Experts of a small language model: 2 picks a token.
Below are experts of layer 3 (counted from 0) of a mixture-of-experts language model. Rows are named router (the router's row for the expert), gate (a neuron's input weights, with its number), up (a neuron's input weights, with its number) and show model dimensions 0-223. Each number is 128 + 24 x the weight over its row's rms, rounded and kept within 0 to 255. Numbers have three digits each.
After each expert's rows: "gets" lists some tokens that make up at least twice as much of what it gets as of all text. This comes from a sample of Wikipedia text that the model never trained on. Tokens count by the router's weight.

# expert 3
router:154113139120151109143144138179109098125119160145101099123131146128134129092182091117105152097117092108109091125099128087101142108157128147099087104159103107118117143138143158140108116112147117127120136114103126145127140128143101152109132166118129129135117096114118121105142145130082114176129133055117096148171162123094131129154112122109121124120167110126094108127105121113108125105115092130112111125156173165129087133130178092124160169126129142092122133138146108103141127110138088118138164134146166144115152158125180170130093154099153214155096108160109132102106084130121173151101096112107146139142123100112163163104142123111141130109074116113109080112150130133138124108137
gate0:118111071144116104148122159112132127163121101147091119124133115114134106118108115107157132132122172160108160155139115159130167109087157116109094139117185171117103099150117108116082135112115141112128109139122122140122135139127133149104118115160101105170068131128089117144097138104129110126143159183100120123152128086149156133152148126121136108117102079173104147151127127133129111158120107154159101108075106086186079122100094082113179107115102149132116152146148183124144139157144093144120105134193132123114145147146127130149131157113089109149147109133140197116121120160113128136150132160081139111162156120126120128103134156128120090162117131119100139161131130144138112123118
up0:107087077129144110137099155119124113158124080142075108128135144126117120110118085092165128126119162127125142157120143175146141100118146107082121155082175155121095115127129113112082123123099125128121125152120141132100134136115138134108148125145114141157090122126109111139072173129140108109143163138074126104138115082123161132142137144119140137100113096189115152154121134137149119158123116135163082122114105083176101147088084090099167134114085141143116146151157175114158141148132118139123088140158125136122133149144152117125110151105105135147121130162134142128107095155106148166131130148052132098166133123135118115075149160106139088153135114130104124167155131127143093140133
gate1:151129099127131139116105089105122163100149132145152140133076153150121119172124100124121159106129147113105071139138154151135111105110160145089152132146107167167132126112166161124145144118182141118146106105133135116125117122165152117121142130128156125130144116140129084143127167123140103141137117095130103141165128110120139113160164106106119115123164113164176117076180101144130127124126103091141109097112098096091072118142163113138142120143119134085088170159162133152119108134140107146157155104141085183136152115159133108163121177128128126052143139113129117168128165176137115120085107120154123118112082124127120150088144096123148135140082132134140115123123128084155155113124
up1:160133096136117120117090071116119132110134121153142147139097154161138133147129091126101156117125152143105071140116124159128127123125143137081153118177092166155136126106141158097138125116186113115129106101136131134134132124178141099118138125145174121119152106124143091122122181140132105154131105084144103136144101130123124130151158088129119107119156122155160122077186112169158149143120117089141115093123118106116059118151165101131148141122117131084082159165174140170111114121135120146153152119144076174140161122154119099147109139136129132067128124085149118144126141154153121121079118110146124118120091127104134148098155089124137152120071111139143116119095131102148134124121
gets: ".", " September", " May", " January", " August", " June"

# expert 21
router:128108115117054157171176143181101191140120133134099123164155101118136140082116158122103089158114166158143149125128152148142099101120117123129123136153095120119158155128138144174142109150158106114115135108142118152157109148176113150114134138107125079151099110110152127108137145139101164136134134134141091133138146099128104125118152161140102133107106124141111132163160151118159133091139149113110099136109167151120124104137139098138114075098096153079142147099142113158145126111133151119121134105109110152140123136173125173097145137080134175116120140135095145091119098133127149113144166125128151121141129102144140154132112133106185112066108063153179128114132126131134161103137
gate0:130102141140137101136137118139097130086122168119123116113106094140125144112106145087089102128111128147141165108084138131130175118111087118149143112148124089124135117091101107131158113128169122144152127139151128133088137103120185111119136101130112094153149079170118108107105151149129143097154130182103117131109120146137171109125113165146158179164125140152135165139132114135135103104160168128144115146123154125177126163156122099101093128132163138110098149172128099092120142123137124120120107151124123123128140130093095186145138093102096153156132141126151126130044137124099107150097120112127070147120111157095092096110098144124168108098140145129138156108165105162152099132097
up0:145126166152123106125136123167100127099126150116119138112104074152137163123115144097092112123109128153126148108071124132115183110103113131139154114169122089134136110097101118123150112137144130164146125134136135145107122101138163098109149091143112087162139096166105097112103158165100135113154126149093118131129104127143185132136103178148169161148130121144132170156122110114140103107165169128152114154105154116162161170156118087103101121114163148107108167160150119112128126131114124120137097162140127112121136117107080183147152111093093135166115110104146125151062105125102094145080131114145076136101099139105092111114110142128181122105144133124138147116148114151132106140115
gate1:136113131127152122089118102099118156143131107092144123118146101153126130141120166189131129133114143181141150104098140146144125162113156123092104153099124177118135129103160135132108173123159126132114107094133142144138134132115102167131129088151150099121108154129126089133130119139157139156158158160111131088100114132144141149168159147123124128142112138165131144142137167126161134144154112168160122103108150149151148086117108146113114104099119120090174166150105117113122153075087152118120131077172145129111164087079070138155122114137149128153116118134117110060124148111126109108124106169115141092086126120130157135109150152165165112136158167115090125170125079130121092118102
up1:125148117137116143122129165135122113130129147140147157146139110097189145126149125078103121138144097123118113133121165113105121084125112097127153100125149113156122135130131134115151102120103146085129128198102127135133094134130102100105156123104097118071136101129156196096112101121090103078113107121141166129126115092119138101099110116124143132135115095095112167099093079133112133113120131130098143192148142132084139112213124146147124121133166136114094118088138152130123144178140117078154143153088140135153118164138165124094165108143120175100138108087131142144105134139140146133121166108111120148154147141126103154128097137078111121131108085149136148140137146141151110120151
gets: " as", " in", "c", ")", "k", "·"

# expert 22
router:111127158140117185118117115163117158112105119110100105130117139105164141127108127094108137102166145149106100167155126152139118117111103085121093089211127110097134107135119146137130121149175108133140139160143107173128138142095126106114131143109118154106101093131151120115154135112131164105084131147091131163188161135124138112094094161163137079145154111099109123114173062150079130093111097154128098111147125152135107128133150127145110116109100104118092097157134151137140140130103157113093141109108133141133169096128120097096113159119111154082124105122119131127114132123136112169114121092112142124138125110138098171164127120160136110150067117145126109146111141123120073121161
gate0:162111120117137152110144174160132108139140099133081101132114117118118110114151096109124089129137126129134085095110161105102104172115112133142096117162148137153088107180112135136144164118120087112120090129131102132110182147189081112146176147112147106164137129127142168113115135135108155125127172143091162112083130118115133113171136165151129144129128129142119144125156121121126147132158158140142153118123130155086108141151195159166153104119102095117147110144129107095136130136122126159128107136155107106115136136081110119121101115128177133099116134124144149137109159117061131168131127147104147114133171110082097160092146128134128142159076142160161118177132111154139108155148
up0:156152146117106123134128161139119159190134134103109144125120121065144129126103113121127132122135179109151097163113165154155073120110145136105115143140149108150097148152105141118110110098142132108115097139145094111104131107150113100115186110116136079162125191143106166164117140142153155126125181187125144088122112122123115072145126125186123124138133121158114125106149130154126160141162128153147131101106154115115120150122185135131167113138111101116137143154092135090129162138113108146131123137155132106069116145073127114100091139111112120117127156123144175165108117099087125171135123114123100125105146141151097146111165124149108101134091099112148086143114154127152124101136
gate1:133158119160131183065133092116162120150146124153156123131084125151102111130187108149111099135173142067112111097102155112158098117149126083141123111137140095151132153110171166118109106161134157190141155112120138118144152158155094154133074139117175167078129140139151118158176104107132126137128112073117140089110153137094138109107141143107135109058130146130120127128143105144141134123137141142143124127159102097115129167127111164118128124122110140121125082142170087153174116116134132125146129135097113123171138134151093123119142113143164109093157115151109101106100102129092149123094112156113134111118155107129096135150118122130134112122148141106167162120146116115104154122124
up1:100159156083122106129173097124147102129074102130118145120119152114128113126101109121154152116102110076138172143104138167128151153132151097179124174139127174151119116146114126133120136156134131095104133135086171104099105113145111104152093129112154116113131113165107123149104141155066090185116139137159109109130096175152119149088136109134091149101098136147152143154088129092191096143137143120115174107099095109144140111113168136158131140113103162145130141113123143134101147160170132112063170119118105140105123153129159113125119151141153150116123090156135119105136110151111117115182124126125138123150098131136131138106131152132141144139151139115125114095150104122187157108121
gets: "e", "o", "a", "y", "ia", "on"

# expert 40
router:131122103143130152159137135146080133097130194123089139071130131146112111182065108107128105116136125126124130107128138133127146123128128153130104121163119042096168124118113127151125129121087128122107101145137144153080151136124130132099108113172112155154092123125140148142158122165155126103143127160128099105172150120158106133138153143150138130107115099148117118122148118157096128113132075200043110114161179146128114121087137105154100092145124161125134134138119123169139127095164131139151158083112122119148148107122122156119091124109122152118125114142081120128108108166151132140132156120110139139132136119144099148126113071119145091107099120112153149133087145113131122120157
gate0:087143132081113094121129116114111080149116129101128138149167118115145109101128154147145136130188135116145120121146092137166140152108109131127139109099147159183111130118136130117119164131120097136114070084107103125142096130092104127120156181152143117153128128133142145084156166138120113108124089116132146127105084104119106132078102086096127115126146171152128092119154160113103101128105138096131124134092113088141154077139176087150132122131164107129123152124165146109120082153175123118150168125147141118112138087137103119110107133134106085117133143157167132159108118164135128110138129152148128124152098084191155093097125136148109140156106097116171143128101122139117089114142
up0:163116139146138172103156145152149170079139120115124088075098109132120121162139109132153137122093151192124131142134177109077119132126128117114088157174100106097134126150133129132147114142151166114151155148139145112115182135146132132143110104116111122091120170104120135189111092141131146141183137116128127154128190124129135144178125142115116146128126116149148139153141105167150130114144149153108140116091147138123115147114104168134109131121151169167141140100089098107144172105104099105132077123136114162116141153129158153142144153122139159163149142089069139117160123101141122153079134109119155134120141150084133150164122120125158154104126156126126135118162120115165174141129
gate1:180149160112126106090124139133164116167097117142137138170104145134115128136135127123158094140171155099104117112141159165132132155140182152127144101133117132173154130147151119094092145112124123125172119133124128127113138146116122104165153160127109135132133136120156162135139065111132138151151173130066132105106137141103133083130146119151149112096132114099082053156178114151162137117133144165176126118146123102129106182153141109139125140134072147118118141129119114126111143126138140149120130168159135146104108139077125083117166192131147155109120113115127189130127124155129150146157078115119101114097125103122161125156143114167121120174143139107124107117141147111123104136156
up1:165110143118112114107131117116125135174119122154111163164061155133129117148133121142173106131164142118116114104156144171156152149130139123105167125118133149172148149137140145133119150129138113120108133145139142123149145137105114130134115152132102160134125147086112180110148090110136151129147121126088115086134174150106129083151135102137165105102102116094105076144170105108162127094110107131189126086158117100154107168150122112128128109115076176147140123117116101123138158084136159163122149148139139119109091129092115093114135193105151116142127142125137205115118135133149151137138100071161126100116115126106132141165176104158155095154139123114128102106121148146135110138139
gets: ".", ").", "\".", ".\"", "---|---|---|---|", ")"

# expert 42
router:096109108131116155130120123144132126170100159127113123094123112123127111135086099097111106084083100142079114131127149151086140115077110164129134124163139122127131103140096131148147096095137106113120170118109088180117152130173121140126114138111093104166135131155094109155173124109151135114128128152107098111115147114134126124149140193139099160102151097154106130144143120183117154130081108142106143104140156127110081117123139115140112091123122106108133121154129127103139123140132084143116161175108155126118137112150121152175092115132154130108117111155133140131140084126134121131130202110148199131160150093102087143155134099160128124150086094142111099122122130129131136188156
gate0:090152100133117105122147077176136114153096123122156150132080115080193122123150185136116160108122135123156142116083158123132110133166158103130129161118137129106082148145139095117107087156138154123097154149115152077123132112080102118116119163145086173116083135149127123098095118162156100153113146150154081114130136114167161183119152066113123098154137125138105094113094113125108120098092126123118138106102132124141138117147093164133158140108112175099145129123140116150090147136112115088129132107111178145118150185115142136142089129082123131125124118125155112099122130133154104154117126135163129141128135111134138114112121108163127074123147140130102142133138130151134153107119
up0:145116126111136169149135150079152183081153146120102099105156168155085135133123074116143103162158118153104119157119096144109142142092085145130124123136105116174158106127112148124129157144119117156139104081132099179096159135209155137135116114107190101096161118106150131158168134089094140108131112129090154139119162123117105085122081138121124124130131108095176138143152134116120124122157115120129091143173122123100120143116141104124107129175166122173145103118116135116144127135122122154131123114139087133138117083149104108148142159187123124133152162113088131150115145156121132098097117127138118138123141154139117135136111136089126168134114096101173122128125152139168125136129
gate1:138073128145106143155102151117128122147134128091092144134157082120168132126092138090138125108180121136131144119138160151174148155121136127114149159176142110141115109125111129140103140112119103127138157127150115134161175086121125135135146137105045103152122128159146147187127119100132142110162140135100146115135167144100114099170138134152111133109128129114117149169161145146147104161162118117195087140129153132104109159158118098123121128142156127129127110096152101088135125129105130185101145141157134110110109142086130136124140137137118058153129129149109141103145124115133141112124157108160095126108110122196127147133164122143174094118088133092113058142112125131122137131105
up1:114111146139118156145108123155146171094163134087116096109188097132178109144125137093131148129126125107062143129130117157130131140114138137107147137126107149106143141082145104147079134058090138109137131107129154117157165177139179089132144079126129120160093171100158126143117112143082124129138151107128118147158128133090164096127116133158134135147134151099130126133128141142120139140133130170146140157153140149112147097138141114109077116074136140146116148127137130079110125097104148184137155111137134088120117137110120099125121122110127093105119112138105163160151138104181134133165100133086123110097132128161139165163126105148116121074121149143100111154151116125145093103087
gets: " In", " that", "In", " but", " as", " which"

# expert 24
router:145115095144109147155110142162123112088122165142126082137136134108176087072158137075127128112115119121082135162126131107177125106086112132086136099135068125101052148162147093143122131092119140123110155103119125157196127105124142157156151152126118144143125135103142104128156137121094090116119117121145130157193144102082131152125069141137154148148133160134096123139142146171095119116116070133110141138095133114142155135097142085138136153126116165096137100143113131122156143141122114113097144140167113146143137097143151110106092138135124135147108097119150176158125144150150138130096156121108128133144148161104141119158114095117123124128138133105119126136115146149100147127180
gate0:151135146099179144084111160125133117125124121108112153142130149132188085120174096098117145096113146089161138123114134126128118101147118135140129101134152144132135140148174145122152147107138150149181130091146158142134107125134110108117097110135167134154154119112156083094123192124086142112111141120131151131133162105089139097121116106098093132137111125099177151104204146118107139159135147166142133125149121126117160109109111102145135085131125149127118154105150134103109150168133134190141104140143142145121084124147158132173112098100107135113151080112139109163186134125104098138142108133124097119106121122117107088142126113087119158095130105172131176114129126122120112086087
up0:102137099133094141123167126141122120136139129122111092131112127105082174135120184162110136131141117145089089133169109112140126155118115138090137159113129141142133094133124107139117096136129093105105148142138130127126134137110132116134135152127090130135055156112062134143129086108118117156126109097154110163150141131151141144113109134114178124102106148151084119099085115162095131116108141106121119103102113102118099110159156149109144137114116099144141100161097090159136125081130108074103161144133083148136144118122096136106122163156166124124140155123120123113069130106149156135119120128176150105136150129120131155093147178150156073192116135102129102152124153148127147162185
gate1:124107117087180122111189154160106136110134144146113118127177107144147127122120145141154116111101146106186150108116135146112076121097071151119118086134099158151129107100113131146150116137180107140188120178140136135122100139102151132145129108121113138135102112099137140124117121121132164103113130132135146176116171118142180143155111096133123115129116074138139147085131088146138133111118159168067111118094155141162126127139097132131119148105078102123135168115118152109136127153106121090168096093145144173135142142112099085126106108150112116158131175091177130104172125156134127127106107112126138144148132098154146136140103139113104133161142095126111156142126133107150087105133
up1:120143123140114099153111146095117115120108081131202145127123130118134116113107189098125151153162107142108125134144100142146138130123138090090115136107108136099147151164111122141098102156118138077092123096106128143138100181115138119125150128168110173129130137195143093127154131103138159128129119081116112116150119144092132090107158135097131113107134151106131091119129167157090185135129122152113158158112152134104169090176148132084120099121183130128112108158120128184125125106126147133107162145106131124136141142146161136103095129159112109113154113141145116139182100088140148119138123120094154151159109113111088129137117134122127110091081165147148116161119152153161158132146
gets: " was", " were", "\n", " been", "e", "ed"

# expert 18
router:084103098132108201135105092168121127091124138157138117121140121123128155131125123129108106117092124128097113120099138122148186123135136164148112162099100139083128138164138152137143147110148094140105142120086114162112106137154141150095082130105114125144093125166114115158187138180131147092135090113114105095154112141157117102098102127118158105085116108112105129144161116110089153110106166128113198108107127120098127112129115163137116089127135157108171164141094117148169128115142102130118144142100157144137154135156139127109133152125142166136108134131074163117112071131132134111150143091127152148177111106081111149117125122103131163125122125157134103157131113130167169122142
gate0:092116133159113129086156112100127119155133120119095111124106176164111128164117098142111158126120136106130132113097104147136131123131118147137098091083121164138129138128106096083132158143142153132110151110169104120124173125107103110163103121119165163106115152160083128104120160096130144144126162129131144085150138085110122166152161097122154106121151118133124141151178148095135096185160120111121125132122097106121125179125134107151136151088082161123142134143098130112094072109113128162135130111117178117112095170125132107137077148092122112115131082115150128142143146172102143096119130129166131159114126162150167102116105116173143125177099109135141171120144115079112140113108
up0:131106074124110127123155096132136152201150116100096128116088160149104117135112142144114139116102162112113142131089118134139151126114159149133104147080144153150123166120118106065178142112106146162112144088144100116121149120105110094148138153109148150129127121160108133089098174131144134154156117143171123105161136097119173169138154092111118124127123115140143112177156155117116086156135116082128125130116099134110124184136166072135133158112072160115168112139114104134110083127124123143116120130108157151108124155088140131140102128108103119104111101102139150147126142173099142140122100097125151152127148171141146116086100130172133159160119091118139148101133131134134167101132
gate1:116130086095107127110128084136143120104163117153156137125119101087100116115097146204084142144135127157132123152137084122085143148138144161158130125120128123108164133143113096122160112116115103117126120154104121144110121118168113141138118119155124168095124123113126106150135141127107165125156103143133099112122100137127119174146118129143135157123177089065082166126180137134140147111120147096108134150142138110126118145129160102195154169111110126135142100153154102134145128125136120108081109122100094128095118183127105141130092143130148100102175104133152112135129107152105155120139138128100151118137123106090074182104161081151151147159118110165166107118173122132161128158115
up1:131105097078115147142129126136144132114144114138116133125155118097131132115130134201088095140140127151139120129129116108083139162141151163172092108105108114071164132140154119123111090101151085119096114140093137140104085143161131139138149133129141194101124122079127130177153113133112168118142100129099105099117105128140134149136122119133156156123166097097089124101154137164146136135123130095119147142134118115108115124166145138177137132114128086157133109134134094143112149158131136103128104107115133113132112127158070178129103096123124126126172124156130116124116106113105114112133174101072129104124127123086067145146128076103113156100124102180133090141171100093150104123111
gets: " in", "==", " In", "In", " ==", "="

# expert 44
router:138123163105116118151100134143093138162176172139136106125122150132112117123152151098131074151108110094126100145154134108135153165122138142128125177155146122076132138102145166118122100151137135117132166162107101104130111128127156100122100130148112126120134134129107111122115095116098147127138097129145112124143167141130091134099100149203135134070164134118120115149153175131123102119110107146121134143154126133117097095076116173125115115125108119101178128092100158075145115148157118163097188102121105183121120123084146157117128139078101128133164139148116133108116127121124182109132133078113143113146147104124111114116096069133162129090111107141142088115114114111152141110162
gate0:129175109094137110119147077120156138125100131088123138141061126152098152155102143149172173163106130126076159168147156141129153125114154138117117156141115120168144122163135121119122124111104145111151096169128118100132136088149121117125113108122080161102123153127079109150096123143144133134108110132102103152146083101125109128098143107133122120112105180081170142132133130129147065127173150111158127089110089121134120106113129143162164139117122163126117128133134084110095147129123097109109086102055126139165111130116114108115087121139138142075136148096099100162173131102123124139113134104145122155110132078105097113127131152108135131140127108134098166113154098113134140114123
up0:136105128156127170142141129137128098113160147145108131089173142114123108086179111098110084108157122124161113107099137102151099104122109152150144100112157115131102103105152149137143131173143088158105138086149157149116108169118129156131135146121135090150137098125147122067156145091115108124166130130135124110114145164123122138165139153140132153123141102173088065142111121130123165137099109146096146155142122121115119154147130122094089111149142121144139104115142182153136122132122136122159123125171128111117135132125146151170200123087120108152112123126129105095116101154103128143119134150072164101158118173165116136128146132116142118098102125085162122161100164195119118158113
gate1:166128098081110149150127156097111183168138094151093127138142109141117129092114105139148166135154134152094118165141120113166126125118162120158113127155097140116123110096118152117132159122153100133092129143098160147122153105102130117137091117113112104131146163156150132113127122165097106089154123113147127130127094126094124111100121091141132136136106131149173127081152121160148136160135138113113118156127097144087105145126158165126193112155151158143149140125157137144117125138106171118164095129143135143180137129103098175106092128113099100136149191159146110091155103195125135111089102084146117122148120127100086109112158117134127136128134089119138142111139102103175096115164
up1:070134171181143091126113122132129066130144143135162123135110151141124147144166130069089079146101121110160111106154146109105120109114107153102144128131141098127118166154164123129160090148111152123153151119146097103129114130184163130117160107116135129139103108137126113127148134094170174127091121133123098114138133153148129132140126150101132112121151101111098139178109124094128136117120126135158163108142184123138140120118106112134100154123107134163120128127095094083136131125149115152079167109083117123060127128131154097119145119137129145103099089114110128153123150044138121117135131155119137119117121135149189120149142162126108107088156137098145133109107168121092168140120
gets: "ed", "d", " into", " United", "ing", " through"

# expert 45
router:077131130091102137109119121120099172103101166127144111148114131122155053133163147095100121085116150114134123111158130129124132165148110092144117124158144113137128116154151162118091119152176087128088164139152105140123119146172130139107135178127086129116086125119115171128154164092133135094101120118147054119152170101163134124097179157199142123134140146110102114112175135104126145143111116150129128118144100112132114125128117160148139141123118096100149130152104154150141081129160143111109142160136137144136140107141171150088111126145127128142087128135140131135167141142128131130152123110114145146157133150076125118154108104124118128075078108123132115079115136151117167117140
gate0:164130158185165110146122143114101151187099152100149150123147114137133151141145108118111184124171165115126123172115169168186148167099134119103141174177143133124103128126128130125110142112164159078103095121122105129116165115134132084130140090117102135129156100141135133106148111094122167153133144133105139148109140095142112137123135083116160118111149132123137120128134124105164067125175135103149124135083129159082137141112133146133157156135133151197149101155132118112130116136107134103130116122120135160132154195140121117096099133152120116147126112144137150157129105102135121108089067137125130107085139124105159120149162122103126105125082109107076119112149134130111136132139
up0:147133168159159137171117147089104170154096163111155177139156129133144120143140104113132139092141149109133098161118160172148114156109128126114136165159132106144114154118143125105106132121183126113108089127158112126137146116148113088106160118107078143103142133129140144101171105085121155123118133111074124161086148108173094146122145095137171093106168142103124141134139119135155097136121122148164127151122130154102128132129134174140155164159150156185143135155111146132135129143107114091142100143141147158133141157169138126101126113161107121165123112134120147141163149098171109100091120160113098116083130151111122094140166153115093133118093085132074114123113146112132163126156
gate1:123135123118153112123131125143158138121142167152118120129108119130119088162095161143162137095103154124110139109167122107160085173090139104170119115129133126167124107120141159113117134083100114094107132130093161124153102105138120159108146145133122159135114079095152206136110165146105102115109143160118130142131102073109132128128117183108122138143133119146097070135132153142132157131119137138129132129151108136153093128121111101123104107127079104091139112095128132081130124142163143151109098155127125132135102110140115144140151110132114113061145152122108072155139149128121113171119111072115146104155139108145102174120148149164149169156091131140105127126095097080094117147079
up1:154118126111126150137107126120082136114133099096116137152145151119146160090163077133120108137137092105140124131100132135092173095175126153088141155144100150090121164126144118122148115171131170162137127156149113098113139145129133109138101105107160131120124143177112080132119107110173146139115147124129133131140138168148159131139113058135151155122148135121163196128146092098141099118156092133129100137121165133090130126128129160115114137142194183164104143160129118174139152094077112128144149092089132138130146124117118100135122128142151137183087124112143151103112130098138113111109144163138132155089128162105148074126124097107122091120147132132132105132140158130166133126165
gets: ",", "S", "),", "\",", "B", "G"

# expert 9
router:107079101068126145121163134160100172142131170073114142123116143104179099128119142104120127101139131108106171148126138135138124099117087155132109121116131124086129094138154102121098119132152115149092115131151095124128159119160155143129111107129107158148119170081160074109153158119129141118098154099148091142137113143159091128108099166143099122159143113106098163128152136148114119108117131166107148145143101137097122141146121079146090093112160115098140088112139139112175082149146104131102152119117149135121168104177104114095130152122138184130157120151141106099127121096105112110146132097125133146158139122108125166136096106144096128106109115131173095149133156138118085093159
gate0:128123085119096139091087062176137126104122136157127105140146110104122119118097120109076124142094124130120163126105098183150152111142140124126182117114133141070130177155127158153147140132140107120112142136122093157120114106160144140131095110107144147120093119112108127147141126152121123095132085114154107137140110105148154129140118119160098160150125128122148085150130140147132134137173099138087108126107147142100142137136117132150133139086152103152145122132130132143118178138115067145165175110111135132079158132126105145193123166108125152129122144114150107121156161126132140171119097124138189138118131118136161185142098137161146096127102113085140132137088109142125064096119
up0:148131104116125130088076091179130144106108152142131128163165112112129121144126126092105144117108139134120154145100115177145130097143124142122157134102134130071116176145129137142165152120123106123114125115105082171123134092155151137113086095090140145135112147096124133108103134151114135088113110129164113133150118130177148117135109130138102169182101123131160111158111138125143154142132130153078106115102141166092150142147137116166135148101169078148129107119130132124143162134102062139145147150098119098072158109139126139184113178097117153145128133113166093121137150100119107167113124092120159155124124128126146166118094124183145111112115128090125124126097114152119083098113
gate1:099132107107137118126105136104138095144115125127151109119118155081146145118132124115116125118109140139121095101134130121141145088137108139076120095168109177122136117115089131103121108119139118107126087101123098099145107140133159158144155103099149094096130146064166094166093136124153165160173132098111103156152061151146127107128098132124137177110108119123139123122121113095156144123150153117148157130151122144142108140157112123097162125137147054120089157124128100122158159087076152142125183116114099088087137105140146141127137169096165113101130113111129089109153145121165099095089164149140135120148191138140153134119123124127092107107140099104110133149145122136125115108105
up1:134103132164156122168117109133103128088122142126131138123125130177077120151127129175182112124108149107124155129127117129110150152153146135139150121133118104102147145175151103160138134141114103148153125142150123191132134136138102121112093131104113131153159101169087157109201093116113142072074109171169158132097178142114126147155137110103120118136160129148149123134121133145126109176132107149125080123129114116106124160130147139133102148138171167139136134118145163132125099164166113119133115147132144150172149118123116138135140134154109147159152181152137142170126155119048128136127073118141132121119129096107101161153135165142146137148111145149150137158137180112121118141167
gets: " was", " is", ")", " be", " are", " has"

# expert 10
router:144123164097074153146110162165112153104100119127114106151107147116150078120155083129121130116110095122121075166113153142122131114093105107110146132152121138104114141148133120161141133124102133104128164131171109162132136146122115142093142126153106111138132093143117100185138120127121148099138102142135168147148138135156125151115085168143112190126131125104118129107136155150080117101080100145105160118146139138141099110073174158132133095113111114126165135151127095144133074109152121128129142156132143130149129129172123152131144150142170114130171088157133113110137111127109163123127123106155150129130144154121111164138080133145140168091074089133179083097093122139097127143171
gate0:129169100133144090150115131118179137165121120140158117131122175158107170150152130121085118094140126114152124154157134139122093124088135116171126142113090129156169105093151138111148118138132159143123169123126144130118126065115148144148131145137093122108161142149151121132113117122124145135163159132148083115125135089111125156108147191112114167130136132120116120121119144156158136100117150122128128114125127106116114149131165118147145161102094142089126100123083157153115167124161130077085122117092116124103133201046107135182108109101117122109096100132114078120093109127155172142132149082160117096121097106146118159147119125125156123120159152122130098095148122136110144124134
up0:104094156136112146127140116131084117094160147141092127105128085124147095097119147124174148178133118136087134091099112128135172156150111122087128113144162130085106156150115134155137124094115126133142098120149122106145127174115160099114110086119141128149091099104118105107159144157140142108120100130099174136109109149164116111150114074167132109120122128144107135117159144112123121153152134131132124134144122132128153142144117125104113119137175099150123133126170093098128097144080129175173104139164119130136103079190136125074151143142118146137150156131123201118163133144088081100147093157080133122145142154086132115122119140129102163120118125139125177153096144112148102134119
gate1:150130112184177133089124122157129121186118093136131144124149067115124149114149106093126147110126132168115114099137152146171101120133168088131101113135155171139142115148128125141146134185127176129119152155176108113122146127149132143127157131144113125122155127117126109123109118139163141152172168125145144122079132150102139091143124088092134168162111085126110123115183132115160112133147112127123133132129111112089153140151142133119150139121084121134138083110125097130114116125077148144100094127143113098123119150062115094163164092158122094142157083152102114131110172098080136136094161149119129093125151138149109119112131140171157133145130161127129100116160133137089105130114
up1:079100127144095142146138121081140108126131149112098165163175131145156148119117137119155111133156150144117121133125078135116156108138131165101156146128127164184140152111127129172154107145124140105111145116121149122157132120114112078111109178119107077098126108185132131089101153119123131087140103116150140139154076129115132139130159115171135117158144128108143106135131080126129148139097134106124133142129144142119127107085116132144118152173152146144065119153134139113144122195127144164170096110128108124154148135114170114129151120139100075176151164160169111137146103128133097106100127160148141136097136139131139152085176135115115133108126112127161097117100095083122097112167
gets: " (", " by", " at", " |", " He", " who"

# expert 43
router:119104117109078136154124176173109127161136136101132124116140135102148142125107185103099132119121117115098082130125141111154137140139131138123144108152136135078105138131119090142123122088142105154133155133157150153127117108151161122117103118143146161125123115081098157123177132099124126108105165145122131178154139159146147145133174114109145179129102143122163099108148133125141102123102123140118109108115178146120098116144142123113072090104130152117150125142119112147187107154159126152121097165133117114147158136130112196124101134081122148158098132141170151137109140145119103143151147116115160137126128101113074176146113083129134136100101128142144166132113154162161162130208
gate0:135110149161172173104187090128091171125163133102128115100111134127151131136110142118105162136149114168156150101136102124136148148125093146113140124114077102127178143166106101109124117101097140150142108180152101202122141104154119107130122154110099127127156153141145134098154132113150148121110133142102127127132085136091081120101129130175140099133151145122120134125127162120160140153189101136126131120171145129115120151136135151134107113108144126151114116154109131112084110126139125133171147130134157146156103157086109111091138154093128143143153150136144144129120131155140120159131129076151085173053132139111101181154139159116136114157109114135152111178140124154135128110154
up0:159102097117110138154159124124075139101137133128139179128127108106207163116138149131124143133122108152128123144113157124159086083093106085141125100135090109135144116101101111138107121116147140126131138119129103175121093097115107133130165167127105120134087133148091133135122153154153164101136114155120115119111113124119071132086096165146116139151145133151112160093097119153121146143168104167136141075082140181131119103124082152156160119134125134123099128148105121123130152142137122073144152103095098124128120158115147102091132166138092158171155125118130134131140155128155142153137143129151092137124118130110138160141121154076119070152130102133146113136098140179095102131165
gate1:185130110094105142129132172094170127125129110113164161139166159120126087116130113179131150100140118124120151135121127137106121103150123145196132113107082170133106101108104116074118130108124125139124131114093119166125126186120116137115121148134150167108121131141114093131106116095078099166097129144103151117135128134146127168132111140093149098100131127124140159168131127108147146088148151138121136149151136155122132147153130152139084158160145095116083167119123125114138103126150095157129115149131138084150122115126114127131129102114172094144129160067156106100140137114163156140107143130116113129147144209097130120126089127131127154170116148102135159124196122105130133149177
up1:137139153153155143156171116145088124133087129090133124114150146129152161143168121133099139130149075124143130094148179134118142141123152129127157074134166108126124133148171139143116126143156199089155134149129151153146139139092106123159112128103133121136116118117107146130077084170115134136144149122126142129117189131114122133122152151158098069113163159098125128104150172101091118174136143122130131112066140147150127083143110115162130145129113154098114155138143152183156121168103143124156140102169123137133150146132157136141149093142105133135150139106140163140116092168104116103152084124151119159128114100107135167141123150116122095133152127110156128132141107145198129107148
gets: " it", " had", " not", " It", " would", " can"